python train.py --lr_mult_down=1.5 --grad_clip=2.0 --dataset="wikipedia_en"
Below are experts of layer 3 (counted from 0) of a mixture-of-experts language model. Rows are named router (the router's row for the expert), gate (a neuron's input weights, with its number), up (a neuron's input weights, with its number), down (a neuron's output weights, with its number) and show model dimensions 0-255. Each number is 128 + 32 x the weight over its row's rms, rounded and kept within 0 to 255.
After each expert's rows: "raises" lists some tokens whose logits its average output raises strongly, later layers aside. This comes from a sample of Wikipedia text that the model never trained on.

# expert 22
router [ 95 165 102 108  67  86 102 163 121  79 161  91 178 179 110  96 114  73  97 137 156  88 172 169 193 129 170  75 142  86 102 150  99 133  91 126  56 135  62  80 130 122 106  94 109  81 160 105 172  97 169 118 141  85 116 114  98 110  98 123 123 100 129  85 159 143 106 117 149 123 109 174 166 115 169  74  69 103 127 168 115 162 149 148  86 105 118 109 145 153 106 157 185 153 110 152 117 146 171  98 112 161  73 149 103 130 129 122 159 106 152  85  52  88  87 170 163 189 151 158  88  90 124 125 183 103 170 123 158  83 145 112 138 163 165 124 121 140 153 133 142  98 163  79 131 120 141 139 140 100 154 165 108 154 137 141 121 167 121  88  99 119  94  76 205 125 122 186 125  96 104  98 163 165  95 183  93  99 126 168 121 124 124 115 110  75 119 128 118 134  91 148 103 100 152 108  69 145 121 135  97 180 154 124 186 112 162 183 168 133 137 109  93 107  96 101 165 157 179 121 159 119 111  73 155 123 163 143 146  82 158  75  75 106 147 163 167 119 155 136 120  93  65 165  69 128 134 106 124 149 150 152  84 128  96 183]
gate0 [161 133 167 136 150 182 103 118 139 139 130 123 129 143 131 151 195  82 136 146 124 136 145 104 156 128 157  58 133 143 158 140 156 155 157 115 127 142 138  95  63 126 135 146 169  47 177 184 198  69 156 117 174 129  90 133 170  89  68  96 119 126 128 127 182 106  88 154 130 100 125 159 112 101 100 142 216 134 120 127 157 115 113 146 142 141 103 121 147 163 140 186 109 118  69 100 129 197 103 146 138 167 133  98  97 131  78 103 182 111  89 186 159 129 126 156 169 119  74 137 108 166 106 126  93 152 174  89 100  71 171 156 121 101 136  98 105 101 166 110 166 112 199 156 163 146 132  99 165 161 122 141 167 104 145  89 142 111 176  94 146  91 156 113  82 101 103 165 138 158 132 138 193 152  76 133 135 119 145 135 193 199 171 135 168  97 103 107 166  75  86  78 103 117 124 130 107 141  90  87 186 113 112 180  82 173  99 135  97 146 116  65 100 140  91 144 117 138 138  64 135  99 142 131 131 140 159  77 105 133  98 132  97  89 123  63  93 177 111 127 110 117  74 179 124 103 115  76 115 129 152 131 139 108 179 102]
up0 [158 127 148 122 187 116  72 121 147 118 183  71 136 151  61 125 109 118 160 153 132 169 145 173  84 110  89  88 150 177 143 156 110 163  93 125 125 138 142 147  97 178 128 183 145 115 102 148 170 178 108  95 151 130 121 202 125 168  96 194  51 110 130  75 129 149 163 163 158 167 118  81 130 105 146 159 137 117 135  95  88 159 131 143 111  93 134 181  86  74 167 145 154  91 111 100 166 167 139 138 151  81 101 106 126 136 146 195 115  94  93  80 135 111 175 144 170 129 117 162 107 167 154 107 172  98 181 131 144  82 141 138 126 143 215  83 101 170 125 155  94 113  84 118 174 236 165 141 117 133 122 136  95 151 145 119 119 169 106 155 174  77  80 112 162 124 165 149 154 105 155 115 100 125 191 137 163 142 145  95 143 179 120 122 152 127 171 137 129 109 134 124  88 133 149 143 108 126 108 122 125 186 127 189 146 143 139  94 157 196  92 172 108 106 122 124 108 153 144 176  90 162 107  73 153 124  66 147 144 139 114 147  94  82 145 103 100 127 154 161 115 113 202 120 161 177 142 170 121 176  77 104 135 131  87 128]
down0 [104 159 128  75 134 137 177 163 109  95 190  77  95 122 171  92 145 117 145 135 126 154  94 107 149 135  96 131  80 131 163 142  89 124 176 138 142 160 149 128 198 167 100 129 166 125  71  89  57 178  75 140  82 123 114 107 126 160 119  85 181 132 186 150 102 104 120 131 137 118 106 120 100 130 110 182 155 140 161 141 149 127 130  98  83 107 162  95 100 133 161 127 157 149 126  92 156 144 170 173  65 170 113  41 107 124 125 117 107 127 136 108 104 126 106 102 146 159 177 175 115 175  87 125 132 171 165 117 141 148 116 110 167 142  96 121 115 152 139 144  68 111 117 174 136 143 135 128 162 123  83 131 107 111 113 126  76  88 110 151 110 106 127 205 127 160 129 166 127 110 146  93 122 144 187 145 162 173 136 199  86 183 134 129 133 216 152 142 165  28 148 110 123 135 112 135 145 131 114 168 179 156 153 134 123 134 138 167  93  34 162 110 116 148 106 129 101 122  99 110 114 162  89 140 172 132  94 171 114 165 133 111 107 104  97 125 190  73  94 168 182 191 155 157 165 166 137  81 188 140 136 113 146  87 197 128]
raises: "th ", ", ", ".", "x ", "th", ","

# expert 89
router [141 148 102 102 109  94 101 133 119 130 141 112 125 134 101  94 117  98 108 200 138 112 155 139 139  48 174  85 126  94  55 156 113 121 120 133 100 168  52 100 120 157 113  97 133  80 203  99 126 120 157 152 132 115 120 109 113  79 120 119 167 142 139  93 122  95 105 111 138 101 125 154 116 116 153  54  81 133 101 127 134 175 175 122 124 151 130 123 160 189 144 170 128 147 120 155 124 163 185 113  69 159 107 136 105 119 127  99 137 117 178 111 108 111  88 127 131 187 136 181 115 141 104 133 166 144 148 130 148  65 142 126 143 152 156 191 129 160 128 150 125 132 223 111 148 117  98  98 168 132 158 198 119 174 134 171 131 192 124  89  82  94 117  88 167 132  98 156 133 118  45  61 188 190 109 168 137 120 124 144 133 186 134  69 105  52 112 122 124 116 186 155  93  72 109  81 111 155 144 135  86 134 130 133 138  82 167 147 149 152 175 123 129 112 119  98 133 201 151 193 166 172  77  77 174 107 164 180 156 129 119 134 137 159 141 150 195 100 169 140 165 148 126 152 121 177 129 112 133 113 115 162  95 131 126 166]
gate0 [129 185  90  77 142 167 167 168 159 169 149 181 138  93 149 120  95  94 163 113 158 160 123  95  99 184 151 119 125 159 106 148 143 157  98 130  13 104 111 117  98 140 113 153 112  62  71  74 119 128 145 137 120 117 156 181 111 158 132 127  90 151 139 123 106 144 166 122  58 133 149 160 143 142 208  79 110 163 168 156 124 131 137 107 104 103 121 142  61 164 111 105 152 168 116 160 129 157 113  49 153 121 105 116 137 117 158 111 132 177 112  85  83 116 132 153  95 164 123  96 105 115 106 135 179 108 125 131 119 147 183 109 101 123 142 130 135 132 147 134  75 161 139 106 102  99  80 102 153 116 118  82  66  91 125  52 116 130 138 150 142 126 174 155 115 102 139  60 178 154 129 144 150  86 141  88 126  85 193  80 101 161 150 114 131 114 144 186 132  83 120 122 165 158  86 133 177 159 110  89 156 127 131 162 177 139  98 172 145 174 137 109 139 121 181 122 136 149  84 136 143 178 150 135  43 102 105 138 186 181 149 133 107 177  95 154 165 113 111 101 145 127 141  73 213 120 165  89 169 109 148 164 141 151 114 180]
up0 [110  77 120 109 165  88  72 138 132  81 152 180  98 137 153  88 124 135 140 160 134  87 175 164 173 117 130 131 107  56 137 122 110 115  92 151 112 124 156  98 116 103 140 148 125  97 149 140 107 134 117 134 156 117 129 125 109 129 123 199 109 154 180 139  97 133 140 110  80 165 130  59 116 118 119 143 130 180 119 127 133 185 125 158 133 115 114 171 173 126 121 121  80 109 115 202 223 138 134 103 130  78 186 165 167 139 185 108 178  96  75 141  93 132 125 165 108 172 149 182 165 115 132 122  74 120  99  54 136 131 147  98 156  67 127 103 114 192 108 126 146 110 120 115 143 145 149 125 161  95  86  72 155 140 108 144 165 161 131 175 100  77  85 143 158 130 160 143  91 156 138 134 202 123  76 118 145 183 134 100 217  76 137 115 150  78 142 114 112 133 102 135  61 176 125 191 126 164 101 189  57 159 159  97  78 117 145 108 116 158 154 157  78 151  91 121  96 104  96 164 144  64 144 175 114 197 124  87 117 128 137 163 179 162 138 132 118 131 157 121 146 112  86 151  99  76 135 111 120 126 142 134 101 146 168 165]
down0 [125 114 171 189 122 118 131  64  94  83 158 106 137 130 162  55 120 160  90 132  95  77 179 145 157  97 131 166 121 146 153 119  83 120  55  97 103 150 161 113 120 157 186  83 122 161 136 105  31 158 148 119  88 109 123  89 124 155  98 149 144 108 130 193 128 163 106 155 112 168 132  55  77 137 149  74  64 131 166 154 178 166  82 111 106 127  97 118 143 122 129  99  81  90 113 152 187 178 103 142 101 118 183 168 140  83 134 143 171 106 124 147 114 146 141 157 169 137 148  88 205 162 134 138  66  74 101  86 133 138 159  77 181 126 166 126 106 143 103 180 133 112  95 150 148 209 139  56 136 114  86 121 148 121 153 122 142 135 141 156 161  89 126 114 102 101 131  87  91 142 131 152 138 137 137 113 127 126 120 143 222 122 147  78 157 170 104 114 116 127 135 173  88  87 106 130 159 144 135 183 137 128 173  89  56 100 160 131 130 119 133 139 126 107  89 121 133 109 139 148 131  74 121 200 168 129 137 158 122  96 112 193 129 139 141 128 120  99 169 120 167 189 132 138 129  68 141 127 104 156 124 146 183 122 129 157]
raises: ".", ", ", "s ", "y", "th ", "th"

# expert 41
router [ 91 148  75  88 148 100  74 123 107 129 165 123 165 131  82 101 145  96  89 143 118  84 145 140 172 112 188  87 126  66  80 176  98 120 108 123  82 122  90  96 148 142  92 115  89 123 176 139 167  83 178  90 154 132  81 112  82 107  90  65 152 117 151  79 114 111 150 129 165 127 132 154 185 138 129 106 106 112  81 141 119 176 176 129 111 120 116  99 181 152 107 168 143 166  98 139 159 133 153 124 130 110 157 150 156 116 140 122 186  66 228 119  66  48 103 175 164 149 126 180  99 110 107  99 161 148 153  91 149 119 135 129 151 124 130 114 169 129 109 148 105 108 162 127 186 107  76  60 120 121 151 154  98 145 123 121 116 163 127 113 165 101  63 113 151 107  93 141 130  85  92  86 184  96 122 172 126 101 109 166 118 171 134 118  87  85  80 147  84 149 134 162 108 132 122 117 137 101 176 105 116 183 147 159 125  93 191 156 128 127 153 127 132 144  84  98  90 131 176 120 118 110 123 131 159  78 167 122 152 105 135 126 109 113 150 173 158 104 129 128 156 151  37 178 119 136 127  31 127  50 132 151  92 160 147 102]
gate0 [116 159 108 170 177 151 142 128 123 113 154 156 149 142 105 108 148  97 115  65 163 147 203  84 129 105 125 110  58 117 174  94 108 160 135 121 170 120 182 104 210 100 128 190 143  80 124 110 153 170 134  49 118 135 176 142 175 129  85 126 102 106 184  27 131  89  94 146  78  97 140 139 143 141 167 115 132 129  84 123 119  94 158 133 108  84 112 163 153  61  60  90  92 160  92 190 105  97 148 139 113 122 133 125 148 135 126 169 120 118 158  94 113  39  81 141 101 113 168 142  99  91 145 122 134 119 107  70 118 109 142 101 108  93 131 129 168  77 154  83 156 128 168 100 137 122 132 205 189 134  85 159 149 141 147 188 128  83 110 221 125 166 165 139 156 140 190 150 152 162 128 126 111 107 153 155  97 115 158  99 115 107 134 174 132 117 150  99 143  92  75 143 150 159 125 100  98 139 158 129  81 161 125 125 137 102  95 141 130  81 137 125 179 128 124 136 178 154 167  83 158 171 145  78 140 126 140 120  88 124 100 139 144 129 124 145 102 132 148 112 187 158 144  85 150 134 139 103  70  80  92 117 120 119 106  61]
up0 [144 188  96 115 108  99  38 122 153 131 171 122 133 110 156 158  91 144 126  76 208 144  92 174 150  90 124 125 120 109  88 120 168 166 145 147 132  94 215 140 161 159 100  82  65  99 107 145 143 164 162 153 163 107 128 147 130 137 113 134 100 152  85 154 108  85 127 113 131 150 167  88 185  81 166 182 114 118 108 130 144 122 148 144 127 106 128 194  86 109 145  78 114 118 126 185 102 131 112 141 196 188 118 196 107 153 125  82 206 101 122 164 101  94 103 131  83  76 116 118 137 117 111 100 111  96 145 142 149 151  75 111 130  82 146 106 128  57 119  97 109 149 170 152 174 152 128  60 140 165 175 156 146 107 135 148 120 172 131  79 112 138 139 109  88 146 111 144 120 141 109 108 116 155 106 108 144  99 114 205  99 130 113 147 174 128  64  79 132 153 153 188  90 139 114 148 140 135  77  91  99 149 153 190 152 177 166  77 117 112 129 144 127 118 116  98 127  98 159 154 163 132  90 155 157  50 152  78 155 132 157  97 149 132 133 136 135 210 196 155  80 173 112  83 125 144 146 116  97 140 115 149 116  93 159 148]
down0 [161 180 128 122 117  69 156 142 160 140  91 113 129 147  75 125 126 161 174 100 114  88 140  67 142 142 115  71 173 115 151 101 152 156 167 121 120 105 107 121 102  54 180 196 160 193 145 111 150 153  65  89  82 156 133 108 171 134 188 154 190 101  97  86  92 139 114 112 114 123 111 154 149 134 133  91  64  81 118 120 135 161 151 133 102 190 159 209 141  95 140 122  89  96 101 133 187 138 112 105 138 115 104 115 175 121  90  90 120 148 167 120 159  88 136 140 140 129 106  76 158 126 178 121 142 136 148 165 121  74 122 123 139  96 132 158 130  79  81 149 122 119  97 126 165  96 151 149 151 160 115 113 186 138 151 116 132 151  56 147  90 171 164 171 131  68 122 117 150 132 155 116 173 191 158 140 173 177 174  90 138 121 159 119  53 133 113 137  90 100  63 154 124 125 132  88  89 133 119 169 131  93 116 155 175  82 113 165 153 103 167 123 156  60 185 118 100 143 164  96 122 137  65 150  74 144 123 118  84 115  57 101 130 176 109 100 139 176 122 127 168 121 113 108  95 109 105 110 169  99 118 174 147 131 154  76]
raises: "\n", ", ", "-", ".", "ing ", "en"

# expert 69
router [157 131 114 120  73 116 177 138 148 115 181 110 137 133 134 116 109 101 130 210 115 106 140 168 168  82 138 108 184 137  84 160 124 164  70 120 119 166 102  66 165 151  79 113 120  97 173 109 150  70 149 145 136 191 108  88  82  88 102 133 131 110 128 120 186 129 111 116 145 154 102 120 120  95 142 109 104 103 140 153 132 179 171 117 144 116 115 130 143 152 154 134 165 162  90 145 190 109 181 131  79 146  93 159  94 156 166 131 139 135 142 103 105  98  65  91 182 143 160 168  99 111 114  81 199 121 166  66 130 103 130 204 124 115 113 150 136 150 138 136  91 106 131 107 173 119  74 183 108 114 158 181 104 166 127 163 123 197 115  91 144 105  99  74 153 125 112 166  93  52  87 101 166 149  87 131 124 134 117 159 152 166 162  77  91 131 119 148  76 119 189 158  75  97 137 124 101 135 171  55  73 145  98 205 145 114 141 144 109 139 129  78  68  95 128 157 148 121 125 132 147 163 133 119 204 103 150 159 153  71 136  68 100 135 168 146 155 124 130 141 173 111  95 155 128 166 151  86 128 100 144 156 124 148 103 173]
gate0 [176 123 139 142  45 138  95 114 149 137 128 144 177 115 139 166 137  88 124 153 112 176 167 140 126 109 117 113 105 143 138 160 114 151 137 154  62 177 153 115  88 159 155 129 146 164 141 159  82 114 124 105 129 196  89 121 106  87 149 104 117  57  94 122 144 127 111 112 141 170 122 157 164 124 143 132 139  92 115 129 145 140 208 186  75 104  99  99 153 115 153  95 128 150  77  69 131 116 102 145 118 159 134  75 112 154 148 106 106  89 113 109 161 159 147  80 119 165 168 140  74  99 171 170 129 114 148  92  63 132 157 186  61 126 112 153 176 149 169 138 151  83 110  83 131 137 144 173 168 147 192 126 195 136 136 133 150 142 126 132 121 144  91 122 113 147 158 120  69 131 118 160  62 141 119 132 160 115 162 162 155 164 123 105 253 103 141 149 119 141 197  83 167 102 141 219  91 165 138 127 112 125 111 168 138  89 130 196 123 117 115 101 132 146 150 118 144 137 161 116 137 181  74 126 118  86 129 178  76 122 109  69 144 184 127 125  82 114 109 119  99 154  96 167  88 144 115 158 133 159 188 176 114 112 147  71]
up0 [131 135  94 150 139 143 111 131 108 115 138  96 160 123 180 162 169 170 134 215 166  91 166 152 139  87 142  88 101 149 184 166  58  97 141 114  85 129 160 139 158 105  99 129 176 118 131 105 139 143 137  92 107 127 188 144  74 187 136 111 142  92 109 153 115  95 146 153 123  67 118  70 159 113 131 147 179 143 116 129 154 131  93 135  81 114  66  96 128 138  99 148 104 141  87 134 153 167 139 172  81 131 108 108 108 202 195  81 175 155 147  74 171 142 128 114  97 175 176 137 109 101 156 119 161  51 158  92 124 133 122 161 113 136 103 106 119 112 153 179 165 187 159 131 124 195 173 100 163 142 140 143  97 150  95 125 146  92 128 127 128 127 165 115 131 125  93 137 142 135 101 155 130 116 108  57 106 131 140  99 171  72 129 170 112 166 157 145  87 141 139 144 197 144 138 151 172 117 110 154 146 142 139  73  87 135 165 108  78 184 143  94 125 114 108 185  77 117 110 157  95 131 202 106  83 102 131 120 136 151 125 123 172 203 158 107 110 136 113 145 196 150 105 108 202 126 150 133 125 108 223 177 129 163 142  87]
down0 [198  60 161  94 131 133  83 118 134 152 153 152  56 108 147 105  70 119 166 149 129 107 101 156  88 158 138 144  88 166  89 116 100  95 114 133 156 183 129 134 139 120 103 119 126 145 129 112 160 122 215  71 126 106 162 115 132 168 132 151 120 122  69 128 113 160  99 160 187 114 125 101 174 113  82 139  96 167 100  71 201 135  65 125  81  87 121 142 150  93 126 111 119 123  84 128 198  73 162  61 105 122 146 192 120 139  90  69 110 129 156 113 202 134 151  69 151 184 166 150 127 131 139 140 183 121 129 124 119 135  68 120  86 111 121 124 137  99 107 106 122  91  84 122 161 201 155 182 169  95 112 141 181 138 113 188 107 137 152  93 162 147 124 133 141 115 145 100 130 135  14 122 157 148 119 184 152 156 114 152  82  90 154 128 154 130 116 157 117 135  83  97 146 141 180 167 136  92 146 162 132 132 120 145 115 143 120 109 130 143 138 175 149 160 129 132 106 154 120 150  88  31 133  49 195 153 141 138 125 116 102 107 126 142 113 161  92 116 133 101 158 153  99 134 176 155 113 146 108 128 184 107 143 154 156 128]
raises: "-", "'", ", ", "a ", ". ", "."

# expert 3
router [ 82 122  85  74  75  85 183 125 127 106 161 114 197 134 100  96 134  68 142 134 168 124 180 171 167 124 198  80 162 111  83 139 106 175  81 109 129 144  87  86 150 191 159  63 153 101 163 134 152  41 158 115 169 134 115  85 116  92  40 101 155  89 167  86 135 145 132 108 138 125 140 118 161  90 174 112 124  65 136 138 108 169 105 160 108 161 171 128 127 130  84 145 169 174 108 108 147 125 138 106 105 173 111 101 112 177 119 115 148 110 111  99 117 118  71 175 192 179 113 145  88 127  95  88 155 127 133  82 135  71 148 112  74 141 165 142 148  73 112 124 105 119 146 111 153 111  92  85  73 109 112 148 144 152 112 188 143 156 138  91 103 137 111  78 171 172  94 153 152 110  60  93 132 189 137 121 149 118 101 141 170 198 148 141 112  98 127 190 124  94 123 126  72 124 148 116  86 126 118  83 141 123 153 134 145  86 156 197 162 130 172  92 127 108 169 108 139 133 183 163 127 145  94 103 184  99 115 126 123  85 141 141 125  94 146 141 152 135 172 132 140 104  87 149 101 176 147 137 138 121 109 127  87 169 129 116]
gate0 [ 98 165  93 134 143 173 135 171 127 124 124  86 113 151 123 133 103  58  73 130 119 174 113 130 122 153 145 118 133 137 144 130 107  83 163 137 170  96 111 144 130 101 131 181 182 112 131 133 204 129 137 112 155 168 176 130 132  95 119 105 143 149  64 153 165 158 135 121  73  99 142 102 195 141 105 104 149  72 116 174  63  99 118 146 107 167 154 126 127 126 142 208 147 159 152  74 107 125  89 140 151 147 143  84 173 135 160 105 140 154 105 103 147 140 135 128 163 114 108 172  81 153 138 117 111 181 106 172 164 159  40 155 113 143 150 161 152 121  34 116  84 142 116 106 143 143 160 112 134 151  90  65 133 181 194 177 109 128 110 114 121  98 134  84  90  85 206 197 139 160 127 117  86 101 179 138 121 123 117  99 130 203 109 170 125  62 156 151  85 130 101 137 154 113 136  78 117 109 118 153  80 121 179  99 167 128 161 128 150  70 153 126 124 158  62 105 146  67 146 126  62 176 151 169 141 125 164 124 170 155 177 102 164 137 163  82 101 136 118  83  98 114 140  86 152 115  99 154  90 117 123 142 163 128 111 171]
up0 [113 163  80  89 125 117 111  99 170 144  72 141 125 193 113 128 110 102 144 106 146 115 111 207 146 114 164 118 128  90 132 128 120  81 119  84 107 135 152 125 194 148 151 164 119 127 127 173 147 109 104 224 174 163 102 136 142 180 159 162 122  67 170  92 173 104 148 115  77 105  65 116 102 108 121 140 161 118 132 130 174  95 181 121 195 138 146 159  86 150  96  45 136 135 122 106 124 181 111 126 150 133 137  79  91 103 113 195  95 117 124 125 103 109 148 126  94 194 134 140 166 124 172 110 144 125 134 151 111  93 144 137 178  94 143 115 142 178 143  37 151  88 112 121 156 105 110 168  97 133 135 154 137 125 119  87 135  54 145 138 156  72 119 170  89 128 167  57 137 101  61 100 147 129 154 103 110 107 102 183 117 133 138 140 169 118 101 135 100 113 123 148 166 187 143 106 118 120 136 159 163 193 194 146  74 146 110 111 111 144  86 164 116 130 148  85 100 146 143 131  85 188 174 125 108 127 116 123  96 119 119 138 114 134 115 191  86 153 131 127 146  75  66 182  81 138 143 127  46 171 115 163 173 112 141 123]
down0 [187 137 152 157  72  69 114 124 134 178 162  87 119  96 189  95 143 104 170 163 137 171 107 104 152  48 160 121  79 107 139 138 125 152 175 120 117 104 127 133 178 164 129 119 143 103 147 165 115 150 149 124 154 133 120 135 114 125 130 157 108 127 140 114 131  98 126 115 139 151 133 138 103  90 197 118 208 157 195 128 139 166 119 150 144 185 109 133 132 143 174  81 141 146  93 103  82 173 128 151 109 131 131 172 100 135 155 135 140 119 160 145 148 144 115 135  96 112 149 103 118 125 172 151 173 134 134 114 117 149 145 167 172 134 173  82 154 149  70  87 115 115 170  90 114  99 161  92 135  91 138 149  62 108 181  79  90 106 192 117 151 154  34 127 126  79  85  88 125 105 140 148 117 118  86 128 125 113 130 126 112  83 193  53  94  97 120 164 140 132 169 119 184 152 113 122 153  55 107 145 143  97 137 126 134 138 136 192 145 171 170 112 119 159 160 149  94 173 168 176 141 155 121 147  68 131  75 178 115  72 127 130 138  55  66 142  71  92 114 119 138  88 129 165 118 168 110 173  86 185 119 128  61 119 109  62]
raises: ".", "\n\n", ", ", "\n", ". ", "; "

# expert 53
router [ 74 127 103  76 142  97 114 196  93 122 162  93 172 146  78 126 153  80  84 165 147  52 195 163 148 157 102  96 146  50  75 109 151 145 125 101  98 133 107 127 176 117 142 107  95  83 192  89 166  57 135  79 154 128  99 131 148 164  85 128 137 110 147  78 142 105 177 123 224  94 129 142 163 114 153 110 103  98  85 174 106 149 129  90 116 130 128 133 119 148 116 158 173 195  78  95 161 133 165  74  65 131  81 137 174 140 137  75 175  79 162 102  87 101  98 135 133 153 109 177 107  94 126 155 164 183 139  94 155 114 138 140 147 152 152 153 131 134  78 157 124 102 172 112 142 109 132 110 114 130 165 163 108 141 106 175 137 145 113 151 147 131 122 100 164 191  58 148  96 110  84  79 165 127  96 137 137 125  76 171 166 180 108 101  89 105 122 175 102 104  77 152  95  98 118 111 125 107 152 151 106 143 187 127 127  95 171 150 120 117 155 142 131 116 138  87 150 135 161 142 180 164  77 110 150  97 137 163 140  91 153  96  86 131 154 154 169 103 109 155 155 145  85 165  86 155 149 116 138  98  90 135 101 149  83 148]
gate0 [123 160 169 135 121 161 133 114 152 107 162 136 159  74 157 106 125 158 108 111 157 110  76 146 110  49  99 159 118 202 108 120 101 135  75 140 100 120 145 128 149 144 106 141 164 103  91 106 175 137 114  77 146 141 122  77 164 124 151 128 157  69 129 132 138  81 164 161 159 124 100 145 103 152 150 193 131  73 150 120 153 129 133  87 135 143 174 178 132 130 107 165 112 186  62 141  60  93 146  99 137 102  81 137 154  62 164 106 146 176 117 152 122 128 132 121 118 109 117 197 128  90 165 125 129 134 114  48 174 162  83 204  74 138  94 171 129 122 122 225 105 114 135 119  96 105 209 127 113  93 190 122 145 113 127 125 162  98  97  98 138 112 107 120 120 119 197 159 130 127 124 146 152  96 145  91 162 170  98 117 136 105  96  80 210 111 114  86 163 172 120  95 134 158 103 152 169 139 159 110 176 113 128 101  89  95 135 125 136 129 109 123  68 135 113  96 152 106 154 108 140 154 139 155 131 145  50 145 141 162 182  82 113 146 154 171 104 110 149 189 102 152 138  84  75 172 107 148 167 138 180 100 102 143  67 104]
up0 [107 114 132 142 126 186  87 106 130  99  90 136 103 158 125 113 134 131 197 185 151 119 112 130 124 151 126 112 139  93 109 116 160 114 137 138 130 157  55 144 136 114 187 151 111 147 138 124 105  61  79 123 106 143 138  91 108 121 130 118 124 137 142 106 110 145 132 151  86 131 117 114  40 101 108 140 160 156 105  83 208  60 110  73 169 164 149 138 130 126 149 164 123 115 185 131 127 151 139 144 187 220 178 189 117 153  71 153 158 121 136 146 128 106  74 141 183 184 140 146  82 108 133 146 170  95 137 117 160 117  87 169 118 140  80 149 139 136 137 171 170 106  96 115 144 128 158 110 125 197 111 148 154 101 160 105 122 185 139 100 110 147 158 177 122  83 100  86 213  94 131 135  87 159 129 146 121 111 147 159 116 123 162 138  86 124 148 147 125  86 111 122 141  92 152 135 114  65 159 115  93 102 181 101 183 116 125 174  80 116 133  22 196 110 121 119 144 193 190 169 131 148 139 168  88 175  92  75 164  42 102 148 100 134  89 119 130 149 150 121 145 104 115 151 141 124  74 132 107 117  83 105 163 150 145 109]
down0 [119 129  99 115 217 117 158 115  96 134 137  88  69 149 162 109 147 101 159 146 119 184 134 162 126 202 129 109 134 132 150 155 163 157 149 167 114 138 146 117  93 126 124 183 109  66 137 114 147 135  66  76 135 129 108 114 132 160 152 116  94 121 113  90 115 107 129 115 135 155  93 100  96 106 168 112 178 121  99  92 134 130 105 179 115 147 186 154 119 120 133 107 156 153 115 162 121 178 126 129 141 105 198 167 164 166  89 160 155 133 138 109 176 182 138 135  66  90 189 121 129 172 168 132 148 144 108 158 155 155 132  79 111 123 143 146 104 185 126 156 114 147 125 128 101 109 119 103 156 124  58 176 159 159 140 140  61  95 126 120 185 134 114 165 104 177 179 137 176 198 135  88 134  85 161 100 116 208  83 101  82  90 140 122 128 109 177 180 112  73 143 123  96 105 143 137 153  76 180 121 118  97 205 134 155  76 213 178  80  72 137 131 137 143 126 137 161 162 171 142  90 103 142 138 100 101 142 145  75 122 147 129 102 136 107  83  60 168 131 146  92 104 166 144 109 212  93 150 128 104 119 155 106 103 163 115]
raises: "er ", "ers ", "er", "ers", "ing ", ", "

# expert 23
router [127 124 119  98  64 114 187 124 154 152 158  89 155 165  81  99  93  87  65 119 150 115 194 182 156  97 152 107 112 105  81 138 129 180  97 132 105 171 123  98 137 189 154 125  90 109 157 134 208 107 149 171 144 105  95 142 161 111 107 146 191 132 132 131 117 160 116 108 161  76  98 117 102 140 158  96 125  74  96 156 113 157 149 137 139 148 160  76 135 154 126 141 150 145  78 152 180 173 128 124  87 113  73 182 103 154 104 100 150  65 117 102 147  69  87 163 157 195 141 124 102 116  93 104 153 126 172 100 200 129 191 111 141 131 172 136 165 129  69 133 127  92 132  70 144 138 109 120 134 111 127 170 103 163 136 143 114 176 148 110 124 110 123  65 194 187  73 146 117 112  95  98 144 151 102 136 145 142 106 160 164 163 139 136 131 111 130 139 163 107 156 173  83 147 172  95  82 131 118  98  95 166 145 166 128 102 161 165 133 129 155 115  67  95 192  76  90 159 159 156 149 132  83 124 162  96 191 141 172 102 145 131 123 102 159 155 129  95 157  95 167 120 110 193 106 147 161 153 120 182 109 180  99 129 170 181]
gate0 [129 178 197 147 149 136 125 162  93 141 137 125 197  90 124  75 135 112 192  77 118 125 128 200 102 114  81 117 149  98 104 131 135 122 173 132 120 141  95 134 107  80 118 134  92 128 142  90 134 139  71 131 117 120 136 119 158 101 128 130 110 140  94 128 149  64 170 141 131 112 124 172 127  84  92 142 128  67 136 151 154 177 236 158 105 134  96 125 145 113  97 110 112 144 159 168  99 132 112 133 107  94 141 189 158 144 157 102 131 143 186 153  60 169  97 168  61 128 111  78 100 124 103 113 136  91 162 109 172 151 133  92 135 113 166 128 145  89 146 142 138  74 159 149  53 170 187 143  93 107 127 136  83 152 123 133 131 129 140 160 130 122 111 137 110 153  96 124 134  72 146 136  86 120 131  55 212  96  98 106 154 100 137 111  81 101 154 156 147 143 102 141 107 166 101  93  83  71  87 128 120 138 139 152 103 116  77 109 151 130 106 131 160 197 132 101 141 100 149 147 133 168  77 112 140 117 127 135 178  96 117 168 151 136  35 120  73 103  89 188 159 183 197 169 163 106 176 141 148 149 122  71 112 162 182 158]
up0 [140 127 128 134 182 117 183 126 145 107 204 126  88 159 130 107 122  89 126 118 138 119 152 148 101  87  75 114 125 107 114  89  87 135 103 147 111  86 176 147 144 142 116 127  39 183  78 111 137 164 118  86 165 135 115 175 157  91 140 109 105  95 102 115 134 134 131 121 131 116  99 166 148  83  97 158  90 122 149 185 170 146 119 142  89  92 134  82  78 115 109 123 148  98 122 131 149 158 160 165 120 129 153 106 114 146 164  81 102 128 163  93 110 202 161 176 102 161 113 121 127 145 110 151  74  66 137 102 146  88 194 154 183 117 145 178 117 124 145 141 121  80 157 167 124 121 127 140  93 115 160 137 139 134 127 110  93 105  83 158 138 135 142 105 136 172 184 132 140 124  98 149 216 152 171 107 151 155 107 138 149 107 148 113 118 154 107 190 127 133 125 183 135 111  73 111 145  94 137 105  51 115 166 130  99 174  36 146 145 137 105  59  94 167  94 135 217 139 128 123 103 187 105 128 126 116 130 142 146 104 113 107 174 159 111 160  97 151 114 178 177 165 142 137 176  88  45 164 142  78  92  41  87 152 103 175]
down0 [143 149 140 117 174  78 116 124 161  96 110 115 110 154 142 132 101 145 105  97 143 146 155 134  87 147  76 140 145 129  98 111 107 129 112 100 163 172 117 117  95 174 153  73 142 110 161 161 124 153 148 148  87 140 136 103 117  87 154 109  80 129 120 183 196 129  84 134 197 137 130 149 115  93  94 194 153 221 125  77 151 202 120 118 125 131 165 112 188 149  99 130 102 140 107  95 109 143  71  89  96 136 145  97 116 125  88 121 125 106  65 169 143 154 140 165 145 143 152 105 132 146 148 194 137 124 113 146 131  83 132 112 166 111 160 180 131 144 153 102  80 132 135 199 167 138 141  96 129 108 170 146 125 172 191 181 124 108 158 103 141 119 106  95 154 131 144 113 158 151  94 149 141 163 151 152  83 123 189 131  72  72 140  98 196 177 125 117  51 149 101 139  93 114  98 116 127 153 132 104  75 132 120 129 103 146 112 127 115  92  80  71 207 144  75 149 147 129 155 132  95 105  81 112  99 147 169 195  46 159 110 102 118  45 131  79 148 187  95 165 189  69 164 141 150 108 134 179 122 115 142 125 136 104 136 101]
raises: "-", ", ", ".", ". ", "\n", "; "